{
  "n_layer": 9,
  "d_model": 384,
  "n_experts": 16,
  "experts_per_token": 3,
  "d_expert": 160,
  "d_shared_expert": 0,
  "activation": "swiglu",
  "moe_layers": [2, 3, 4, 5, 6, 7, 8],
  "router_score": "softmax",
  "normalize_top_k": false,
  "routed_scale": 2.04,
  "balance_loss": 0.00486,
  "balance_bias": false,
  "router_z_loss": 0.0001,
  "init_std_router": 0.0187,
  "lr_router": 0.000544,
  "vocab_size": 48085,
  "norm": "rmsnorm",
  "norm_eps": 1e-05,
  "tie_embeddings": false,
  "optimizer": "soap_variant",
  "lr": 0.00337,
  "beta1": 0.95,
  "beta2": 0.98,
  "batch_tokens": [32768, 65536],
  "seq_len": 1024,
  "train_tokens": 283300000,
  "steps": 5932,
  "dataset": "wikipedia_en"
}
Below are experts of layer 3 (counted from 0) of a mixture-of-experts language model. Rows are named router (the router's row for the expert), gate (a neuron's input weights, with its number), up (a neuron's input weights, with its number), down (a neuron's output weights, with its number) and show model dimensions 64-127. Each number is 128 + 24 x the weight over its row's rms, rounded and kept within 0 to 255. Numbers have three digits each.
Before each expert's rows: "gets" lists some tokens that make up at least twice as much of what it gets as of all text; "comes before" lists some tokens at least twice as common just after its tokens as in all text. This comes from a sample of Wikipedia text that the model never trained on. Tokens count by the router's weight.

# expert 8
gets: " |", "|", ":", "\n", "-", ";"
comes before: " ", "\n", " 0", " 1", " 2", " 3"
router:123175096120122163162130116132148156136151098135141114118116082118151088104119112137121112139111139149127093147120111157110122104114158119119143137151163146155138093149186158133095187093108089
gate5:138079139121132163152134133185136145158160126131136121138153103063134115114128117087072130102168108140117171131111158095152124148141103108116090083147190151166157122150090163181130086139100115
up5:094135176099179132117167162161117112125131108135152104144147107076126102104121118134115138142174069175130107122124138144096146124115123136119145131166147183129111106114152154143135122135115097
down5:122117096144126141126131149127080117146108145153114166123148142139168135118122119138106154110129102109084121119153111119125125129135152158114139137139093123145098161114095102095088125147123167
gate6:143105151116141111112116169114139180119155141169120144135124104102141110138141105128166145123127139100151163104124126138135142103094120149123129125138122122167097128108126137126153098111176126
up6:145104161112163125139123139135097132108158182177143115157128118142196117104157118126155125140111116129119148134157149110112104149116133118101133110124137081102141129137160101127159128114129109
down6:123121114138145077121135122139112139117120132164141099158143131147136164116085145116149125139088103114166098145126107103099107154127115156155108148138117132125077140124136159153141136131119116
gate7:105133128106153148160106128161113118111108132120109101129190135107163151161179109147144150115136126143148088140111141128142077105131097113104103124113176128147111100149132170101113127160126148
up7:127143096105144123157169148112128134159107085127172123149119073126137173132136133151137118144116103150115166087096120126146108108123173127090146085136140137148121106120095146144116115136096140
down7:102104108146153113116131071116127111147113125087142121135146179129093111102112105128122147093139123147130113136155105079094079149138110118145093130124114125148124148086112120128104131130124175
gate8:124128140129125143094102103122138154138129132111166148115160111111093116130124119156146089172145135153129079173107094096134138160131125132137149124127152134127145165069130142125109163123159153
up8:126114151121128141097134155157124108144135091109141066103148112157140119135155097163173151124131142178117100157117113074160100159108157148146122152102162134101100133124121106129118134171139132
down8:127136129159104140117108153169076107090125117139120116136104149151116107143111096141124122126165146125079134112082104156143130143106128102143142149097153106112102120136154109096123103122129108
gate9:143154181131115143147139150122125161117150106107160104127112129116131115148141109134135122148154111087136080131136130136154124127168128150159060078116146117146132145149107126135128155142111089
up9:164096152147133094132118169107137138124143142105117152154145100119138150116117129144145133153106114113154149132115085163142103144138131094092147156075123133158136095144150124110108142171159133
down9:123167079115127146151132157144155108147086130134121139082120138068072132124131118143117123120150174134160133120123083087120128122130138136140159145141096100163140140155125165099124127072111159
gate10:094143098108114158164112124080140124112157082157146117146130122105120103122136134099072132130144143093137164153091119153157167104167096102145153125169127113101096122128141126130134135145078134
up10:079119126107098149154108165112121143147110121149125124133117147140138134161133140119076113122136156112112152117120128134122126124143134140139138151172103124137139067152114087145128163102131148
down10:148129109137131108149135130103123143125102100131195124140109110124175121196101153123136141131143133125085136077146115124126165125151127141119157110119127146146107084107127154097116159127088137
gate11:130128101086175141136139140136118128173103181147100143131161105135138122140130127146152144088120146187130120169123146161134108109103127137173145145109120089150135135138133130107141118115194139
up11:112170142155090137146107119107117151101149142116107168051134092128137158122133117108096063127128132143135135122104131144133149095137152146137058139166102128105090148107123146123117106136123106
down11:163179174167161147140164125130158151123079138184184170084107105183121142098158130126123134071150102104108136137104143112138145119113125148087129095133136160109079142116165096115121154110126160
gate12:116112095125161151101144107115130141136146099175097126123088106153154163146140129113148135099109102165142125137105158059144116118132131103086137143164172095147125104097111140169158134107138113
up12:137134085163138135101119079132148130139140119099112123151132109151107145099122097124095110147099101093095128151125110134108110135133133158165071130169138114114125106064182113071137101108137104
down12:153151129131109139113139095105107148115126137115145183147121145124105103154089135116129116099172146172093072161086158082114136132122114164127124132128173153088097127133150131155097101171108157
gate13:121102132142182105136123100115189103139087145068111175143170130097129146090079099149149091115149131153131084154084089111108080128117118157143130107092119078140152116135150167145134066092083096
up13:133155126110145165108157133087117104063110134126084136116132172133098111139138083142154101185096115146116166143116105089143112207143121121122167079151120112144120091104148123173127124134129106
down13:165109176134178114153145148118122166096108094143106166111126089158140175127150137131162154153102127197149106142112130151175153111156108095138124152155127133124095113143117114097130127126144126
gate14:101124133136105152140078128122143133166114141102065177146127136108140162108104145137142184110147094129159120132086081132099111130116068076136113111091158129126107168133110087119118110102162106
up14:134144124100123154116088140152160129154125124112158083104133177121171160126174109112148134085083107138117074156113152136134135152153127107141140139112141136162110163103079100112168125113126136
down14:148087129119149137114130121103150097180115131133155127142120117136176129151086131134139147138101096121112139126152114102127091147141103133160127123107131066103114143144151134144145117102150117

# expert 0
gets: " |", "–", " ", " 4", " 6", "4"
comes before: " |", " of", "–", " ", " 0", ";"
router:107125146093120150151133132138101154148146131103128101097114095114153125117159141125104135126092154163126090142106107163088133103103134155100121152134127146126157127184149181126109174138091113
gate0:152160136191122156066151107156108121116150061140107094115107142116110126108158118123083130159137120160152129158108155109137135122113112148100142125159133088108107160158118165138119149120120100
up0:163138171130168167114112095083093069102154134113175133097133140113125163106114124127139127125163137155134144113135108118134186095111158115113106139123153128156055095145154110099151113090116177
down0:135103166128148089133128136072156116076128139111141156106140100142140178127043143100130120119122130118134118102092069134087137149119144089110136117158101097148138135082140134136132107123121116
gate1:130113107138149152151122107143119129165126142143137127101069107152135110149128202089143076125120119153125120147170150130104148141106123125116133109126105150152178118111125137153130113122139128
up1:131123105163116155200113115115137135130096125154139095124126124147132132162162121151088135143129175120117143161131143093109113105141116163089120124141128050096143116123151097124131120094116077
down1:144112163156120170121162135151161068151152123160112124107160149111140123128106116128165129163140161099110140160143111142131131116139163126119175119096163133162097152118127135156163107146113116
gate2:136111134108108122100124130126136125106155129128103114120163081140123147144095126135093147114161160153119138150132144139109131158141083120132125126124123162125128148143158120184136126109085096
up2:099149144134115139156149150092133116156108133141173114113104145110172130171131164139111126125129106099156100066099137112143128099089145129141120114143146121123075126100102116119120109144160110
down2:105177114131081146138167126123160101113103135176150112162136118115116128122123128168152135131122118133149114119164105123101131138134145151149131160188152108142133124150115119121161145191157102
gate3:153148120116087134153159137107113145131107146113139144119099157172172140192148138108139109149152099139142153109140129090106128145153149149127168119124123099134128125176110125154102140118121132
up3:138118187086140114120101102151173116117166128091105168130104095086139128131079103110127100108136143147130138150110118115134092128118106106138121137125133135133137104136153198120182165147166152
down3:118124102138128154096096125130142116150140136150097114109137145205140146138095121120142165141083095100125089141137117151128124149101143128144168130114158122151079068092131115141093148128205131
gate4:100158089123078152110145125150133107111111145133116121136141153139087103158126136146080143148112185131082113097099106154086159147122136131125165114133163114161112124119095146156141141123136137
up4:120123152150114124151141104162094118112157150133155111107164153111080133103124146135118133207097156121175122124141130110119189156130115137187127145119106137166130132104131142135125135116084119
down4:070129108143114125128131134145110120165143139121154079122124181127148129104105117128172172115127087123154143123113112099094102145125131094095094183144144112162162149192075156142148149137138123
gate5:107059136127103145151127127149145145177148149124123142138175099079127121146139107092077113112134107144103121137104134124153113147147127139134109102139162125166131134141106127188113077139089127
up5:076096186095176124124168164138110127112107088126153108135147117118123134094112107160092123151139094169107114142137132151073097098144100140133149165130126180142103126121162129152110151139146124
down5:074132109155124138121116129169093136141159177166144145105124113134151166109109109140129138093136112095108114120149104130147138139118120144147150117115137121136139148151085111117103134135098150
gate6:117148137110149136164120100126105196102162121158168177100124108121149133154099117124136161167167161135127132125141105125125128124096121134109107134142119126145092164085116146129151083138144122
up6:148120128101139125134156143137134126104131151160144126157149084135130131095163125156119135143126125138130123130167135152126136144133104086143158082119122109111117119144158090117136131154127119
down6:140125100124131113108129127114125137107109150114122124176116148117123129115092150101139131130104122140181103118110141103087102132095110143143111128117100168095063142134148107154133126170112098
gate7:084124110121153124167074129169093117125106122115081123110146157129186121153129123133166147114135125156173114122104162143111101123140105101090096095102147147147110090153134160098102101160142148
up7:133150113118137133119158148117128133171129135131162101150111127144151166142144127142116086142124103155142140098125130116112136112103196143103139053096148145126175122136118119127093133154130143
down7:146125112122137081117079118121087104113111125128122102126140171101097121114115118085107132117163128134138126151171099116098099166112116121113100112107113148136155147107145114119096189152121172
gate8:172151143134104136086108095112127173121112133118148168107158114137106132132137112147161055131130136125128126150067097106144142134126080139119150127115124144148146127110135121105122134125149167
up8:123144120100098123089140138146117153147116093097123106135126102180156156138149109164160148158164156165102084169100108080141123133139126155106120161093133118122097127114165115130133149148153145
down8:110129148122127125149111122154080129129123108159109175170154152162130113120122096133154116119162146128098091142097089111141133154114081094136111123111168102142092134116166117067159118146144108
gate9:112119153099119096136148154127095150119141144125152137131114100136112117116102124147137139124145127102146133106132111108148120117152130124143106091109141136200105174169078142119141159126119072
up9:137111149146125113128113182097146125128149133123109124137158088120105158142121109129136119133091123106129182111122077180116095167110108101099133153130118148132129087133163120074101144154145136
down9:132148107155120142126136132140133087121116101145139120141106127110111121160135111133124115104157148123172138111122112076134133129178119170135173137119080152133132126178110169130106127092106129

# expert 1
gets: " of", " to", " from", " by", " in", " with"
comes before: " the", " a", "–", " his", "th", "°"
router:121119126147128129157136114074085142139172144122109069113115139103141097099151143114121110126091162124149095168120131128108130097118104141118178152100139110139157104131134126144102124131120128
gate0:096117102167091146060128084169150130153165109164109069110137146128115140115138095135102127177133123152138129140159176116130104132117104126118145100142116148159120142149141133126115145163145073
up0:158123166107150136133103124092090060109136132071171150120120176120130135134115137153133118154145111146168123132151121114123180140064126146115109115148145102142105107131146119122134072110109122
down0:110130129113142094149154121082127119119121142145118145100126109157135131116029156097133122107109104133158132098144073173125147185134134081143134139136121098134111185080137107164095084102131123
gate1:151142088144124132128129112147076122156136126147155084086102101136113131154131133111146082180123116157140112133152135114118155123098109143120122128169131153139138168120136138129122093152112148
up1:144134089132113102194085116123084139164105106166127134133151122166127128162185154154132072145137163117147117138128112104139097128138100181121134134155135104088132152106124069136126133120118090
down1:151145127164131130105140114157154067124169119159100180106156138116136142130154130139168104145108191156112160125130117126106178129126149110124150143115142115147097168162143140115194105148106107
gate2:152128110120134139113122094114116115112133126109116105105146118113153165167124107145106142119134129160143113129079134123120143093101077115097140106127093168107143126097130089168119139135124084
up2:119174106132116106139142174157161136159163134149196129123136128108152116140125162146094153142124096084178116129088112125115152099143125136169150112145130142144063130108105117127145087150136098
down2:146138119115131156142142102118190152141118130188140135137170132093160066086135146148142104153092131139149132109130102110111164121120121182094131110128184092121159132129133163131164088120111095
gate3:136140116109111149144141124172121154144105105087121149113087138171121106176133135115116115127134111167163142116113145113095125127178153164122137126117114094130146128174117100145088134117132141
up3:126159183078140115093119127150153094111133127097112137152113089101152140093074102114091118128098162129147140152126133150160120096114129101143108114132150150138147104126124204142185154128146153
down3:128107144138118126086117105160147102134117080124112116078121184192129181122107105097148106127106088144174096101145082131123131140111121124117121133113147133186117097061151119173135120125182137
gate4:117159117113109141091135154140145125129134120141132123112130171135098135133131150162110127173083155110089121092099112165085155094143132137113198132124153133161121124146084133100121104106142165
up4:144106158120084108133109128171129129097152146132161113104158098128092100129129141154130165196117129134149136128155166056121178113130132140182138147131119146129140124116154150120106131128066143
down4:102138113127125121147120127122140104141145156105149109108146153149134137092087090140177163112163090147162149106130108115082126148082139152080102131101151114142131122164140147090161157155109165
gate5:108098159138137167155121118147144161163139161127098152145138105064164130122143099092079127126143096139096165152111116102133095147125131117114076103158159108165170167133096122159107096155119124
up5:116075205098168128118131152139104112138114110142101092135153131101149156101148126165109116154171079146105137138108124148096131095144132135098160166138158157138093136104173138141119150129128104
down5:094131127139088104132131159135121155156115134171108125101158125124164143100054114143141143104127122093106120135136105134126114135137140085164148107114093111163140176152066128142091108124094168
gate6:159123119139120113112162161122125160119170134148155103133114080145141129168134152165150158129122115136148151125132105146132143086128084095136136114120125145129087121126114141153149095135168111
up6:130143124098160138143157145132116135085126134151137113114109119100163109104165115163124132129117121134143119143172144126149153117134092117121134134106134140115117144122190090117117123141159109
down6:118124107097108110111094128164108124107103158110144088128107133107131125130085134108150117152070107122156103113106119146082123161112106106136109181128115188126096140165140158142115150153139136
gate7:123131108134147132171082147173099119112124155133108103120127140124152166122127119127149176109129146132141078131121135146126092120093116104092116143082170113151135110161139151119104092192153158
up7:141129137146156143119144161120113106159126140135138122111092149152148135130115132128153128106145080156132118112105117104154126143098184163098104078101130159121128145114101156143073090149122192
down7:150109106120160094109101095108091126146126101120104124121110168114139128110110089111145125108151131156115105107169100088075115162124121082137099123101110097141111140102129090127090139132126148
gate8:145163122142116117124097102104102198098115132097169144109170096128091115096118131135131079110146120092155133122082114107156135145151136116127152159140143110147129154098128142122136147136161131
up8:128163141107138105171101135136091127079116078098106056110174108162137128115134094163173135113162099114157128159093098127174130149119108123102125151105155137113098121131122120120136138139165140
down8:141147108171132154157109136148067099096131111142149146180167121179139076139113088124121145121145115119102117123121065134174138142112126092147164143102137103138106116140129114081135135110111116
gate9:145142157107106127119131126126118153130137140138124132131130126127122144132122158139153133133127142131163128148127123145145164114133123128136115091123168140185067153169082121132136166093134088
up9:160076136160134136119135165125129154111104089110129121176127050122110125133114124134136114143131107120123163117101073133128122179120123073119126159103110110137132082140125122104102136157133143
down9:130127137140127160136154101135144111171136135173112084119132093117117126118127119111111136123159156126162150108134122113128126132190148140128131139143084139098161133144105209144103094099153145